Below are experts of layer 2 (counted from 0) of a mixture-of-experts language model. Rows are named router (the router's row for the expert), up (a neuron's input weights, with its number) and show model dimensions 128-255. Each number is 200 + 30 x the weight over its row's rms, rounded and kept within 0 to 999.
After each expert's rows: a language model's description of what the expert responds to; "gets" lists some tokens that make up at least twice as much of what it gets as of all text. This comes from a sample of Wikipedia text that the model never trained on. Tokens count by the router's weight.

# expert 20
router,223,238,223,224,222,175,143,237,227,165,192,235,224,171,229,180,190,161,198,237,168,216,138,223,241,190,177,243,158,172,187,208,157,230,146,209,232,181,168,186,229,163,194,228,223,198,188,169,164,213,179,234,178,185,205,176,197,187,218,225,150,227,244,170,228,177,203,160,182,183,198,251,249,212,176,160,234,214,172,235,217,234,166,157,235,166,177,195,245,145,190,154,169,160,174,242,160,238,214,197,193,251,159,232,198,231,248,260,217,238,166,212,171,190,207,237,229,232,167,217,174,194,170,206,171,235,232,225
up0,221,197,207,228,163,224,202,216,230,209,182,217,215,178,197,201,205,271,187,161,219,156,232,230,179,173,221,207,203,163,205,153,174,158,249,184,216,170,180,210,125,233,195,200,175,158,204,213,219,193,224,248,228,201,185,251,119,193,233,153,193,151,178,209,213,247,205,254,269,200,235,214,168,191,143,148,225,206,240,171,208,158,282,165,167,190,226,230,174,197,177,188,210,190,192,190,209,161,172,178,194,232,246,163,216,206,197,201,243,235,197,234,162,162,206,183,195,134,162,201,205,167,180,226,165,227,171,174
Capital name starts. Single capital letters or short capitalized pieces opening proper names, often after a hyphen or table pipe, such as -D, Gab, V.
gets: " D", " P", " M", " B", " R", "M"

# expert 35
router,242,239,245,208,217,173,148,235,200,179,171,220,239,238,213,164,198,171,159,231,174,168,176,214,211,178,174,226,173,210,213,213,192,225,243,213,242,171,168,210,253,192,188,223,230,217,201,169,162,226,173,220,165,192,192,167,212,152,238,232,165,229,241,169,229,199,186,175,166,164,173,233,225,187,228,195,196,221,236,242,248,241,171,166,237,178,162,230,243,237,176,156,166,192,167,233,163,220,217,189,227,208,160,226,202,190,192,244,164,245,190,229,150,206,236,248,225,239,177,241,177,193,192,186,156,248,242,201
up0,131,203,203,156,175,235,191,222,242,201,194,198,226,178,201,227,181,250,177,216,222,231,196,204,140,236,222,202,186,192,169,221,149,167,184,165,197,189,227,196,238,211,177,233,158,203,205,151,179,163,218,154,168,246,220,247,187,220,180,142,176,237,140,257,226,272,205,180,201,188,211,166,200,193,230,207,215,232,150,183,203,186,246,232,182,203,179,221,160,230,240,195,193,196,219,177,205,201,184,165,191,154,200,179,239,176,166,179,184,187,145,189,200,244,251,202,196,154,186,201,179,211,197,182,168,169,213,199
Verb-completing suffixes. Final pieces that finish verbs and participles, often passives after was or were, such as ised, duced, ing, located, released.
gets: "ing", "ed", "ated", "ate", "ation", " used"

# expert 46
router,187,216,212,201,220,170,171,236,143,171,157,222,213,240,205,168,185,161,172,218,193,119,154,214,203,163,168,228,202,152,244,226,135,228,193,241,208,149,163,184,236,174,250,228,171,223,217,172,171,190,179,204,175,208,195,187,149,193,224,210,197,213,225,185,225,152,256,204,232,177,148,247,224,141,181,249,235,228,247,225,222,216,201,169,222,159,184,206,208,151,166,157,217,180,202,180,172,217,217,169,230,245,196,158,228,150,195,167,238,221,185,237,172,159,238,133,240,211,183,230,171,161,146,218,161,207,189,227
up0,201,158,191,202,188,220,131,245,215,145,214,166,186,180,180,154,184,159,183,183,162,200,242,186,229,207,189,240,184,204,192,201,216,207,232,217,203,218,235,174,263,178,134,271,195,150,198,169,208,186,190,165,176,226,215,258,186,213,197,136,206,248,188,186,221,137,178,213,200,219,214,184,212,203,161,181,193,155,126,160,106,181,246,198,184,226,219,187,179,142,225,157,210,202,184,221,201,225,224,255,181,187,232,230,210,182,195,187,216,242,229,210,278,201,188,205,234,227,178,325,204,207,209,212,193,222,231,221
Table pipe starters. The pipe character opening table rows after a line break in listings, results and discographies, plus the, of, by in prose.
gets: "|", " of", " the", " by", "=", " software"

# expert 45
router,207,234,217,256,237,178,164,237,219,175,150,231,236,229,203,148,148,161,162,239,164,213,227,235,243,159,169,212,169,194,241,193,171,221,188,199,205,148,174,229,210,186,186,231,230,223,211,169,173,218,173,207,173,230,230,160,190,233,208,232,179,228,231,199,217,180,208,167,164,168,214,216,223,234,186,207,224,232,246,235,229,210,178,167,216,219,190,222,232,218,181,216,171,201,169,208,184,231,236,192,264,214,170,147,186,170,219,219,212,234,182,248,156,192,191,179,212,231,183,231,175,178,162,223,156,209,215,232
up0,182,213,198,187,181,188,259,185,227,223,232,184,168,161,225,183,211,200,179,185,243,229,222,197,202,213,183,189,136,182,213,197,193,181,194,171,218,167,215,174,210,184,172,248,179,248,169,214,216,191,163,201,198,214,225,244,149,153,201,185,183,222,202,206,157,219,212,188,199,239,205,167,195,221,230,195,183,141,187,199,236,188,257,199,231,168,214,186,209,237,237,232,224,162,171,201,221,211,242,190,248,243,189,194,197,210,174,253,191,168,244,112,193,249,190,245,168,271,220,185,233,228,262,198,250,225,238,179
Closing brackets, number ends. Closing parentheses and quotes ending names or titles, and trailing digits of years, times and counts, as in 16|63, 4:|03.
gets: ")", "\"", "|", "2)", "1)", "4)"

# expert 1
router,227,226,236,230,246,162,167,236,175,167,180,225,225,260,242,185,171,170,174,225,184,194,182,239,169,165,162,218,172,174,239,235,187,228,218,214,208,166,162,214,221,183,227,248,240,221,174,162,183,218,189,230,159,167,176,174,161,224,235,224,189,225,221,161,221,157,194,181,154,169,163,238,234,146,179,187,224,237,197,227,262,224,196,172,237,159,159,213,232,213,159,175,194,211,171,208,165,242,184,214,232,219,165,215,205,195,143,174,208,203,157,240,183,184,222,168,235,237,161,232,167,152,148,176,148,180,187,239
up0,222,204,177,198,226,237,219,224,184,193,202,163,236,202,195,241,208,124,165,183,183,183,209,186,199,232,257,193,225,209,210,176,189,212,257,155,207,163,207,215,175,237,203,237,245,221,216,210,234,119,242,168,242,222,179,260,206,160,239,172,189,186,146,248,217,250,167,280,178,232,250,221,197,233,206,226,209,184,185,150,158,156,222,237,169,214,208,236,163,195,177,130,230,214,220,203,187,237,252,224,194,193,207,196,193,180,171,152,184,217,218,218,186,193,233,189,153,186,220,191,216,152,151,166,147,163,230,204
Location prepositions, plural endings. The prepositions in, by, within, under and among, plus plural or inflection word endings (-ities, -ments, -ories) and paragraph line breaks.
gets: " in", " by", " under", " to", " within", " by:"

# expert 28
router,237,241,222,239,218,170,191,234,174,168,203,233,224,183,208,222,235,173,159,213,147,154,184,203,206,185,158,181,161,161,248,235,214,217,173,221,225,185,182,121,205,173,217,233,203,179,194,169,177,236,165,233,181,195,168,159,171,246,195,224,181,230,233,162,237,183,221,180,157,170,193,213,228,162,192,199,224,245,193,237,218,223,166,157,232,167,175,207,226,176,171,169,209,204,167,228,163,229,205,248,239,215,183,188,181,174,248,210,225,181,164,227,162,141,219,275,250,235,157,234,169,183,182,214,177,248,212,217
up0,209,202,153,205,196,192,156,161,195,189,191,174,183,189,205,206,180,146,156,183,187,146,217,175,175,209,179,195,144,200,219,264,208,176,206,178,162,215,174,159,203,181,207,148,209,142,190,195,210,211,151,223,223,204,225,209,209,283,153,183,174,162,203,242,274,196,191,223,172,233,231,176,199,175,219,235,184,144,183,232,202,158,165,181,194,195,211,207,172,228,131,185,246,223,172,165,164,218,186,255,223,195,235,181,221,160,207,164,152,186,205,182,209,187,209,200,289,182,218,161,239,207,149,200,249,219,155,178
Taxobox Species field. The Species: label in taxonomy lists, plus single digits, accented letters and word-start fragments like rep, inv, an, his.
gets: "2", "3", " Species:", " an", "á", "a"

# expert 22
router,198,215,212,226,234,190,207,198,171,171,181,220,233,245,200,152,279,181,243,221,148,230,192,232,189,168,178,174,162,217,218,198,158,200,162,231,218,170,187,210,214,157,183,236,242,242,248,182,200,239,163,223,183,151,198,173,148,149,215,225,187,212,228,196,195,172,146,179,159,170,179,167,234,151,162,201,244,226,201,202,183,229,166,172,233,158,187,247,242,187,169,159,200,243,174,241,166,235,204,161,202,268,186,211,163,132,149,181,248,226,182,160,199,212,243,131,236,218,168,222,199,202,169,176,230,223,216,234
up0,223,215,253,216,209,177,194,189,184,227,184,171,146,217,206,245,174,167,190,150,162,181,215,197,158,190,200,199,203,219,199,193,173,179,238,140,171,218,210,180,220,179,143,172,163,213,182,228,218,205,197,232,170,200,231,175,190,161,239,138,175,197,193,205,169,206,181,176,160,174,190,220,187,167,160,216,172,170,205,188,187,188,192,287,169,223,178,201,203,196,168,153,201,249,184,178,242,211,231,172,217,222,225,177,205,192,191,204,266,220,189,217,249,208,222,145,145,155,233,184,169,230,169,231,159,202,224,211
Sentence-final periods. Periods ending sentences, often fused with a word's last letters (s., a., War.), plus month names like January after on.
gets: ".", "s.", ").", "es.", "a.", "ed."

# expert 60
router,212,231,220,228,227,169,203,210,177,176,240,228,211,235,191,183,183,178,223,242,165,229,166,203,179,166,188,248,166,171,229,237,290,219,184,187,185,210,175,152,192,165,235,230,224,250,233,188,159,235,192,230,171,180,176,162,208,185,240,208,174,215,208,179,235,174,181,175,165,180,177,250,217,155,163,217,216,226,222,229,214,196,185,189,218,186,166,231,218,237,165,193,183,196,183,179,181,224,207,189,207,228,173,215,246,200,164,191,208,151,166,237,208,188,195,178,236,228,174,214,218,162,166,182,181,213,213,235
up0,152,216,197,199,208,262,197,156,198,197,225,209,161,216,214,211,162,236,198,192,228,196,212,226,157,195,220,214,248,148,197,203,254,200,216,217,146,251,216,195,208,183,162,264,197,197,180,206,166,214,217,231,212,217,205,184,231,208,166,157,223,174,208,246,144,242,187,192,205,186,276,180,187,174,214,233,241,163,255,162,215,184,226,246,228,214,191,226,172,170,196,198,215,208,227,242,225,213,194,212,150,254,222,188,208,173,202,195,166,161,216,153,246,275,223,138,183,211,192,167,209,192,232,223,254,226,162,247
Location prepositions, headings. Prepositions in, from, on, into after verbs like born, located, released, plus === section heading markers.
gets: " in", " from", " on", "===", " of", " into"

# expert 32
router,225,225,226,227,225,166,197,207,192,184,166,216,193,244,164,169,156,166,167,225,182,225,192,224,137,159,163,203,187,153,243,229,141,238,215,116,239,159,169,224,183,172,239,222,230,223,138,178,195,196,166,232,164,171,215,175,150,201,230,219,228,227,226,182,235,172,252,174,180,171,197,232,235,181,170,164,221,226,225,218,231,234,169,171,225,178,172,249,226,229,170,162,166,233,181,210,194,218,163,234,214,224,169,210,218,226,190,267,209,251,171,217,191,197,219,192,230,223,164,243,164,171,152,164,191,245,206,239
up0,157,133,198,202,205,204,188,215,189,214,219,146,199,202,173,209,155,244,169,170,188,255,247,229,169,183,187,194,223,147,220,190,221,177,179,148,150,166,256,239,183,223,216,188,206,193,225,183,197,234,226,199,216,256,150,198,198,246,148,222,195,197,252,211,200,131,214,220,241,237,244,210,189,194,273,161,155,180,235,197,245,251,192,219,170,197,229,199,214,190,232,198,241,169,226,167,257,183,167,220,229,250,248,200,165,173,183,173,178,141,202,256,210,239,192,186,205,171,191,241,193,158,149,193,182,239,158,199
Connective function words. Conjunctions and prepositions linking clauses, mainly as after known, served or such, and and; also while, than, including, where.
gets: " as", " and", " for", " called", " while", " than"

# expert 25
router,232,234,246,222,228,163,181,230,199,171,203,227,241,213,235,164,153,180,139,223,173,187,173,211,234,191,167,225,189,258,234,241,241,226,210,223,227,179,179,201,252,194,185,235,203,199,209,168,167,231,188,187,174,233,214,180,221,211,201,238,146,225,236,185,222,194,217,169,206,169,207,231,224,193,167,165,244,219,192,250,238,225,184,176,226,198,182,204,244,188,184,166,169,172,155,256,168,228,201,149,219,187,158,192,241,187,184,236,209,251,165,233,173,246,222,265,223,231,179,245,179,179,169,149,200,253,226,228
up0,199,168,159,184,164,194,150,180,189,205,200,184,223,179,145,130,185,203,249,172,185,225,191,206,234,177,262,164,184,224,210,189,203,169,222,146,242,196,286,256,200,161,212,233,243,184,154,217,172,189,147,213,212,176,211,166,180,213,193,228,239,195,168,217,226,212,213,201,213,214,208,156,187,148,189,205,214,215,193,152,200,193,158,224,212,165,215,188,153,169,215,156,229,158,263,170,169,151,232,206,219,160,232,141,190,188,204,164,198,138,187,223,166,254,238,254,177,156,160,211,209,251,205,201,248,206,210,186
Name vowel endings. Vowel-ending pieces of foreign names and taxa (a, i, ia, ina, ata), plus place-name parts like Los, Pradesh, Federation, City.
gets: "a", "i", "e", "o", "u", "ia"

# expert 53
router,227,228,234,221,214,180,181,205,193,174,178,219,225,230,208,148,241,179,180,228,176,229,188,237,206,189,158,268,167,197,235,214,156,241,195,260,193,157,170,196,198,197,222,234,189,222,225,168,138,238,171,199,168,212,209,159,170,204,210,239,224,231,245,178,210,190,220,179,174,167,225,226,227,197,185,265,216,220,227,227,244,208,172,155,243,210,194,187,232,244,174,225,161,154,184,212,173,231,208,248,195,242,182,192,160,227,240,223,207,200,176,203,168,210,152,186,224,231,168,246,194,169,183,275,165,178,210,236
up0,227,136,144,222,172,212,194,191,238,182,212,164,143,222,231,236,206,206,167,171,217,194,207,174,151,215,212,231,208,208,240,187,202,202,218,225,262,205,195,241,181,159,223,207,228,196,234,217,166,185,219,148,215,230,190,129,196,183,199,186,184,134,200,203,208,161,197,306,213,189,242,190,200,173,205,205,210,233,221,182,257,173,240,174,231,181,203,166,160,195,278,207,238,218,220,149,233,181,210,248,196,187,206,201,236,207,190,167,154,181,140,189,238,141,162,210,185,117,203,208,233,206,233,183,193,243,203,222
List item dashes. Line-initial hyphens starting list and infobox items like Born: or Genus:, plus slashes, en dashes, ampersands and or.
gets: "-", "|", " /", "/", " -", " or"

# expert 10
router,229,232,230,195,225,161,153,246,197,178,211,235,234,192,194,236,218,162,229,230,171,150,189,220,224,194,168,251,162,232,218,227,161,234,237,246,231,172,170,163,247,180,179,227,215,201,200,178,173,200,170,234,179,214,201,172,247,174,246,232,184,235,240,167,234,175,194,162,177,167,190,238,238,198,191,201,210,220,166,231,191,234,165,168,237,163,181,236,234,213,172,158,184,223,164,234,163,222,216,234,214,222,160,220,142,199,142,229,185,234,208,155,155,185,226,250,239,231,164,223,182,194,193,186,170,231,235,235
up0,263,127,205,182,186,212,193,190,198,213,235,180,152,202,212,256,240,193,224,188,165,126,250,193,214,210,194,233,234,212,196,184,189,173,205,228,150,229,147,198,221,205,215,224,215,158,210,222,171,215,214,230,193,227,209,175,190,195,221,181,222,198,158,187,196,200,222,197,199,180,170,207,221,191,231,220,137,160,234,193,172,166,204,206,204,193,220,244,165,192,211,175,203,222,166,178,211,167,199,248,170,192,205,221,204,221,244,198,183,170,181,171,216,206,199,196,183,175,253,161,167,201,159,206,200,199,178,189
Mid-word consonant pieces. Short consonant fragments inside longer words or surnames, such as be-w-itching, McS-w-ain, mess-eng-er, sur-pr-ised.
gets: "w", "h", "l", "f", "v", "z"

# expert 41
router,221,233,223,239,233,188,179,244,180,183,201,223,232,228,253,262,294,164,140,228,167,168,163,204,185,198,191,249,191,170,219,226,188,236,253,173,187,188,172,198,212,193,237,229,187,239,241,174,186,234,177,213,172,163,162,170,205,190,201,205,199,233,207,178,201,168,146,172,154,173,156,234,238,177,175,195,245,236,238,225,237,244,178,191,220,169,170,191,225,212,163,176,159,255,184,209,172,219,232,196,225,182,163,198,210,173,143,184,192,176,189,214,217,229,151,238,212,228,171,229,157,166,159,190,172,237,205,204
up0,177,208,168,235,178,247,187,163,177,212,237,213,143,180,208,206,197,190,212,195,185,241,241,193,218,217,214,179,147,175,195,177,242,236,177,252,149,206,225,197,214,216,215,182,178,185,179,170,200,213,213,212,164,197,244,181,216,225,207,133,207,170,191,206,183,213,225,182,157,233,231,182,131,194,197,217,252,217,212,203,232,168,191,210,143,194,159,185,141,170,157,202,176,159,220,194,227,217,184,229,237,175,249,191,192,218,242,215,189,187,143,159,219,188,171,217,176,205,234,218,129,160,194,197,166,206,178,162
Linking prepositions. Prepositions joining nouns in names and phrases, mostly of, also for, by, at, on, plus field colons like name: in infoboxes.
gets: " of", " for", " by", " at", " on", "="

# expert 27
router,220,243,239,249,230,170,172,239,196,174,170,239,235,235,210,171,170,151,221,238,172,216,212,238,244,176,156,233,168,191,233,230,187,234,165,188,227,169,158,205,215,187,202,226,223,238,183,161,167,232,172,223,175,194,204,161,207,205,222,235,186,234,233,167,232,173,228,169,153,173,194,209,226,220,163,244,221,231,206,243,231,222,152,165,230,187,168,242,246,215,169,185,176,219,162,231,161,235,201,197,239,219,167,169,182,214,178,212,211,233,163,232,163,177,221,210,238,236,162,236,172,168,183,233,158,204,230,225
up0,140,199,208,204,213,203,202,183,189,201,185,163,168,229,217,183,180,228,217,199,205,160,222,188,169,177,189,236,224,194,222,232,236,211,192,179,173,177,260,217,237,173,167,196,197,121,223,239,196,162,254,134,179,197,155,239,155,188,208,231,212,226,196,224,225,199,239,223,174,253,223,162,188,158,213,199,207,212,218,199,240,179,215,229,191,170,178,146,147,233,182,188,238,180,179,208,254,191,226,184,178,236,197,168,212,173,235,201,213,157,205,175,193,151,199,221,226,156,235,226,174,187,160,191,236,175,168,224
Digits inside numbers. Bare digits continuing years, coordinates and figures, e.g. 19|3|5, 51.51|33°N, plus some CJK or Thai characters and repeated surnames.
gets: "2", "1", "4", "7", "3", "8"

# expert 23
router,239,244,239,232,234,163,185,237,192,171,158,230,238,226,246,157,204,174,163,231,186,210,194,237,175,171,169,232,170,206,223,228,187,232,221,227,236,181,171,241,242,191,204,234,219,210,218,163,166,233,167,217,158,198,197,172,202,179,205,236,158,224,235,166,234,171,210,169,169,165,184,235,233,166,190,195,213,235,186,234,237,229,162,166,235,160,160,230,232,245,169,165,175,207,158,224,161,237,197,196,209,218,159,203,223,194,225,218,224,247,186,241,173,181,238,221,241,229,174,234,154,183,174,190,187,250,214,236
up0,216,200,139,208,194,201,206,154,197,118,228,132,208,202,207,269,227,224,210,142,192,193,204,230,226,240,239,223,230,211,208,204,204,206,199,180,204,191,191,159,203,166,197,163,170,160,257,202,161,207,209,185,192,270,167,154,172,145,218,187,230,184,148,261,174,191,213,161,177,235,189,210,278,172,233,201,184,161,226,196,244,199,185,246,161,225,222,215,244,158,186,205,167,216,173,228,241,141,153,206,176,203,245,203,185,212,172,149,211,194,238,190,181,197,163,192,169,200,189,194,194,218,155,217,191,153,200,198
Event verbs and endings. Past-tense event verbs and nouns in narrative, like crash, acquired, returned, plus suffix pieces like ing, ment, ction and closing quotes.
gets: "ing", "al", "id", "ay", "ent", "\""

# expert 3
router,244,220,234,241,202,180,185,217,181,178,200,224,220,198,239,172,179,173,186,223,171,162,166,241,205,167,194,200,197,214,239,216,166,237,259,192,220,218,184,157,229,171,191,220,232,181,224,176,154,259,173,221,162,142,251,185,167,209,190,226,156,228,213,163,206,164,200,170,168,178,169,203,237,153,174,141,223,213,261,216,226,208,185,168,215,204,180,228,230,195,167,172,179,154,175,204,176,225,254,180,176,222,159,207,229,262,218,155,211,246,165,236,168,209,171,231,225,230,173,227,178,169,271,143,246,218,202,220
up0,169,229,149,146,236,235,263,215,187,174,236,169,165,201,212,262,162,223,203,162,211,189,195,241,205,231,226,218,203,194,205,211,246,221,214,231,152,268,187,193,213,212,199,220,214,198,216,211,195,247,254,202,171,245,214,204,215,201,187,154,200,204,228,244,202,138,235,167,229,170,194,219,140,187,176,254,210,172,230,171,163,188,250,180,120,256,247,178,177,205,209,228,155,193,214,198,230,187,179,190,210,207,221,181,199,233,174,214,205,135,161,149,193,205,217,175,175,132,208,203,185,173,176,236,217,222,185,238
Indefinite articles. Indefinite articles a, an, A right after verbs or prepositions such as is, as, with, plus odd words like Website:.
gets: " a", " A", " an", "A", "F", " TV"

# expert 6
router,236,233,235,221,250,171,170,231,223,169,190,230,217,248,200,239,208,167,164,231,159,203,190,219,173,154,164,241,160,151,224,236,187,236,212,182,220,172,170,166,221,165,215,232,229,240,211,175,171,203,190,253,158,153,158,164,178,217,241,218,177,237,215,160,232,165,146,175,155,172,157,245,234,180,162,241,222,234,237,235,221,223,160,175,219,178,164,229,222,163,162,203,188,155,174,215,164,235,191,189,234,237,174,172,218,187,176,163,213,184,178,211,207,183,223,229,223,238,166,228,166,160,181,176,193,173,229,235
up0,239,207,260,151,195,195,205,161,214,288,273,169,241,160,221,169,223,175,239,194,189,223,243,181,177,196,216,226,192,185,226,182,226,194,227,218,157,210,196,206,245,219,260,158,191,208,178,229,205,210,209,185,161,232,197,231,202,234,226,140,161,181,170,185,238,172,143,264,161,229,217,196,132,202,241,227,185,197,243,175,186,186,207,246,191,222,256,250,119,184,195,191,252,165,229,205,204,215,170,228,218,199,214,154,256,202,208,158,193,176,194,224,232,170,265,217,174,210,226,195,173,199,199,160,207,215,198,227
Prepositions and membership. Prepositions in, by, under, since, during and the word Member in politician infoboxes, as in Preceded by:, Member of the Bundestag.
gets: " in", " by", " under", " during", " over", " since"

# expert 33
router,232,233,241,241,226,159,178,239,171,167,151,236,220,248,216,236,205,178,147,223,170,201,182,233,183,173,170,259,189,165,234,245,208,220,255,237,188,209,171,210,248,199,225,229,226,208,224,164,188,204,191,226,169,179,210,179,172,193,235,229,195,208,248,164,221,163,172,185,205,153,148,239,229,156,185,238,234,227,200,236,241,242,179,181,237,167,164,230,219,225,155,161,165,259,169,227,165,221,231,187,212,225,177,223,200,183,163,196,226,219,176,235,170,234,217,181,243,231,159,245,166,151,164,153,171,198,172,232
up0,175,232,137,170,199,170,225,163,192,188,187,181,189,217,222,234,213,221,189,162,220,189,252,194,178,216,228,214,216,206,203,192,251,203,227,199,195,215,164,249,168,206,216,223,186,200,167,205,232,214,195,193,198,189,202,197,227,202,217,218,208,147,188,201,204,204,169,287,188,209,260,186,188,164,202,225,203,199,213,254,208,215,213,189,111,148,261,247,234,187,189,206,189,242,243,230,197,200,249,213,218,196,201,189,184,213,258,282,177,127,199,165,188,178,245,210,159,187,242,234,150,161,197,242,94,183,215,188
Conjunctions and prepositions. Connectives and prepositions in running prose, mainly and, of, to, with, while, including, plus Scientific heading taxobox classifications.
gets: " and", " of", " to", " with", " for", " including"

# expert 17
router,243,240,235,230,223,166,169,243,186,170,183,229,235,213,252,177,201,179,184,232,160,192,165,226,178,162,163,216,175,201,225,225,143,242,209,231,246,193,165,207,244,173,182,231,220,205,213,162,181,230,160,227,166,160,221,180,182,157,215,241,163,235,238,162,216,155,217,179,177,163,192,224,229,183,158,216,231,232,178,227,233,233,172,157,228,162,161,250,209,214,173,147,170,205,165,229,159,230,232,233,211,213,160,188,216,201,190,241,231,257,160,201,171,174,230,200,233,231,167,231,169,164,184,172,199,223,238,230
up0,196,184,193,191,186,197,195,219,150,199,222,183,219,240,194,217,173,208,215,175,181,213,223,183,182,274,205,186,202,209,178,197,189,175,143,215,194,212,182,228,215,202,194,191,262,150,182,209,195,216,217,231,170,194,225,214,243,227,260,190,172,202,146,171,183,152,212,201,205,194,209,251,212,188,192,180,171,162,238,178,221,190,194,222,179,233,219,229,165,221,197,213,222,197,223,198,218,206,207,179,225,178,226,202,256,173,192,231,216,156,148,152,174,201,218,170,193,222,239,199,211,185,184,177,216,176,158,228
Capital letters, odd fragments. Lone capital letters and abbreviation pieces, word fragments inside rare or foreign words, and month names in dates, such as B, S, August, ve.
gets: "al", "B", "P", "T", "R", "S"

# expert 19
router,214,231,230,216,225,158,181,237,181,179,178,228,224,243,231,197,251,170,157,226,187,238,183,238,142,178,166,194,169,166,221,230,162,225,175,229,239,156,173,220,230,178,230,227,224,226,137,165,179,225,167,234,160,196,178,168,176,189,211,233,171,224,229,164,241,205,204,165,173,170,146,189,234,199,177,183,239,217,164,214,217,237,183,165,228,174,174,225,221,213,165,245,181,206,158,215,175,231,244,225,214,212,177,249,202,235,165,155,199,212,168,235,242,185,209,211,208,230,175,232,183,173,190,204,165,130,234,223
up0,179,217,207,197,140,198,193,228,199,171,218,182,230,217,235,206,227,160,218,128,289,231,196,189,217,203,183,120,209,210,182,215,157,167,197,152,178,178,196,180,250,158,216,172,236,219,155,173,207,191,179,192,174,217,198,177,216,167,231,188,237,187,250,161,188,194,186,238,224,209,223,167,196,207,212,201,176,200,227,197,230,204,258,160,236,187,202,207,216,142,189,188,204,237,214,113,234,243,254,223,166,219,200,207,168,185,138,181,173,235,174,156,228,227,184,185,164,195,177,227,167,205,223,185,184,158,175,209
List breaks and months. Indented line breaks before nested list items, semicolons in lists, and month names in dates such as November, March, December.
gets: "\n ", ";", " that", " December", " November", " October"

# expert 5
router,231,238,233,169,230,169,151,228,169,170,233,241,231,231,202,154,225,175,196,226,188,208,214,232,227,191,168,188,171,273,225,235,166,219,175,209,251,190,168,221,229,172,155,240,226,232,146,169,197,176,166,222,171,161,155,164,199,213,220,235,153,232,222,179,217,180,245,164,164,172,171,223,235,235,178,163,218,225,168,226,230,231,165,162,233,174,167,197,244,204,176,182,189,200,182,229,162,229,259,218,181,191,160,206,207,216,160,218,189,190,169,222,155,159,233,222,222,231,174,215,198,173,239,247,171,187,228,231
up0,190,217,195,186,187,239,116,169,164,194,234,227,209,157,239,177,211,206,215,113,200,194,254,215,171,174,188,188,239,155,252,160,222,138,207,195,120,220,232,179,199,235,214,208,230,180,157,204,215,207,202,206,232,186,186,189,232,176,148,190,185,214,218,248,143,210,178,282,187,184,269,195,173,256,188,209,203,175,214,204,236,202,222,258,184,174,177,178,194,213,204,212,229,192,161,171,228,202,177,224,219,171,192,194,261,207,192,158,140,163,162,165,244,184,206,191,173,197,228,231,233,204,227,191,243,227,184,243
Modal and auxiliary verbs. Modal and auxiliary verbs after a subject and before a main verb or not, such as would, can, will, may, did.
gets: " would", " can", " will", " w", " may", " could"

# expert 59
router,237,224,217,224,229,176,215,227,162,170,180,225,240,202,247,195,150,176,194,224,175,217,182,242,212,155,176,244,171,212,228,234,139,241,167,219,241,172,179,182,192,161,240,230,237,227,234,167,180,227,184,230,181,178,166,172,150,211,218,230,173,230,205,175,222,166,213,187,183,170,178,213,213,161,177,185,230,235,200,218,224,235,180,181,239,197,173,221,206,186,177,183,156,238,159,215,162,227,210,219,137,205,176,209,248,183,225,180,238,172,200,229,170,160,180,170,227,233,175,223,164,171,169,154,158,255,231,219
up0,231,131,194,166,153,239,221,208,155,202,217,179,248,179,212,175,121,215,167,226,143,223,196,220,174,193,218,273,231,203,177,213,242,160,124,151,184,205,198,248,202,176,210,224,251,157,182,233,196,190,251,211,231,204,205,262,212,191,204,156,205,165,233,196,188,199,190,184,247,217,192,254,182,237,212,220,206,217,206,175,219,188,194,191,148,218,193,207,119,241,153,199,188,189,240,189,256,185,216,221,182,169,212,213,203,157,206,237,215,178,202,245,161,234,182,134,189,177,215,191,198,212,230,207,239,246,190,169
Section heading markers. Equals-sign markers opening and closing section headings, such as == See also ==, == History ==, === and ====.
gets: "==", " ==", "===", " ===", "s==", " also=="

# expert 30
router,223,230,224,235,228,182,184,233,154,168,163,235,218,222,220,149,181,163,208,231,160,194,192,232,204,163,160,217,179,162,229,211,185,227,159,200,240,165,173,206,222,167,164,233,240,225,179,170,161,235,179,242,174,200,201,164,190,159,205,230,187,233,231,169,230,174,238,163,173,168,227,174,221,224,159,229,191,227,244,229,229,226,166,165,220,170,190,239,225,245,169,177,172,229,163,211,175,227,204,230,233,228,182,156,163,200,205,244,248,240,177,224,154,192,204,189,218,234,182,229,174,171,170,246,163,239,238,239
up0,208,201,174,157,236,216,180,200,207,189,167,194,165,178,174,220,167,141,222,202,252,199,134,163,209,157,245,152,215,181,144,223,247,182,197,151,201,209,218,196,174,169,145,198,159,199,222,240,182,222,223,229,257,177,218,188,180,174,172,191,221,228,174,210,220,209,249,165,203,244,201,180,196,178,204,207,251,240,178,173,166,180,154,238,200,154,213,226,187,209,259,237,207,225,201,205,207,198,210,226,133,191,207,130,249,214,187,198,259,231,260,194,235,186,159,198,195,209,247,248,203,225,224,242,225,211,204,196
Digits in numbers. Single digits inside numbers in tables, years, prices and coordinates, such as 1,503, 51°56′, MX$315.
gets: "1", "3", "2", "8", "7", "6"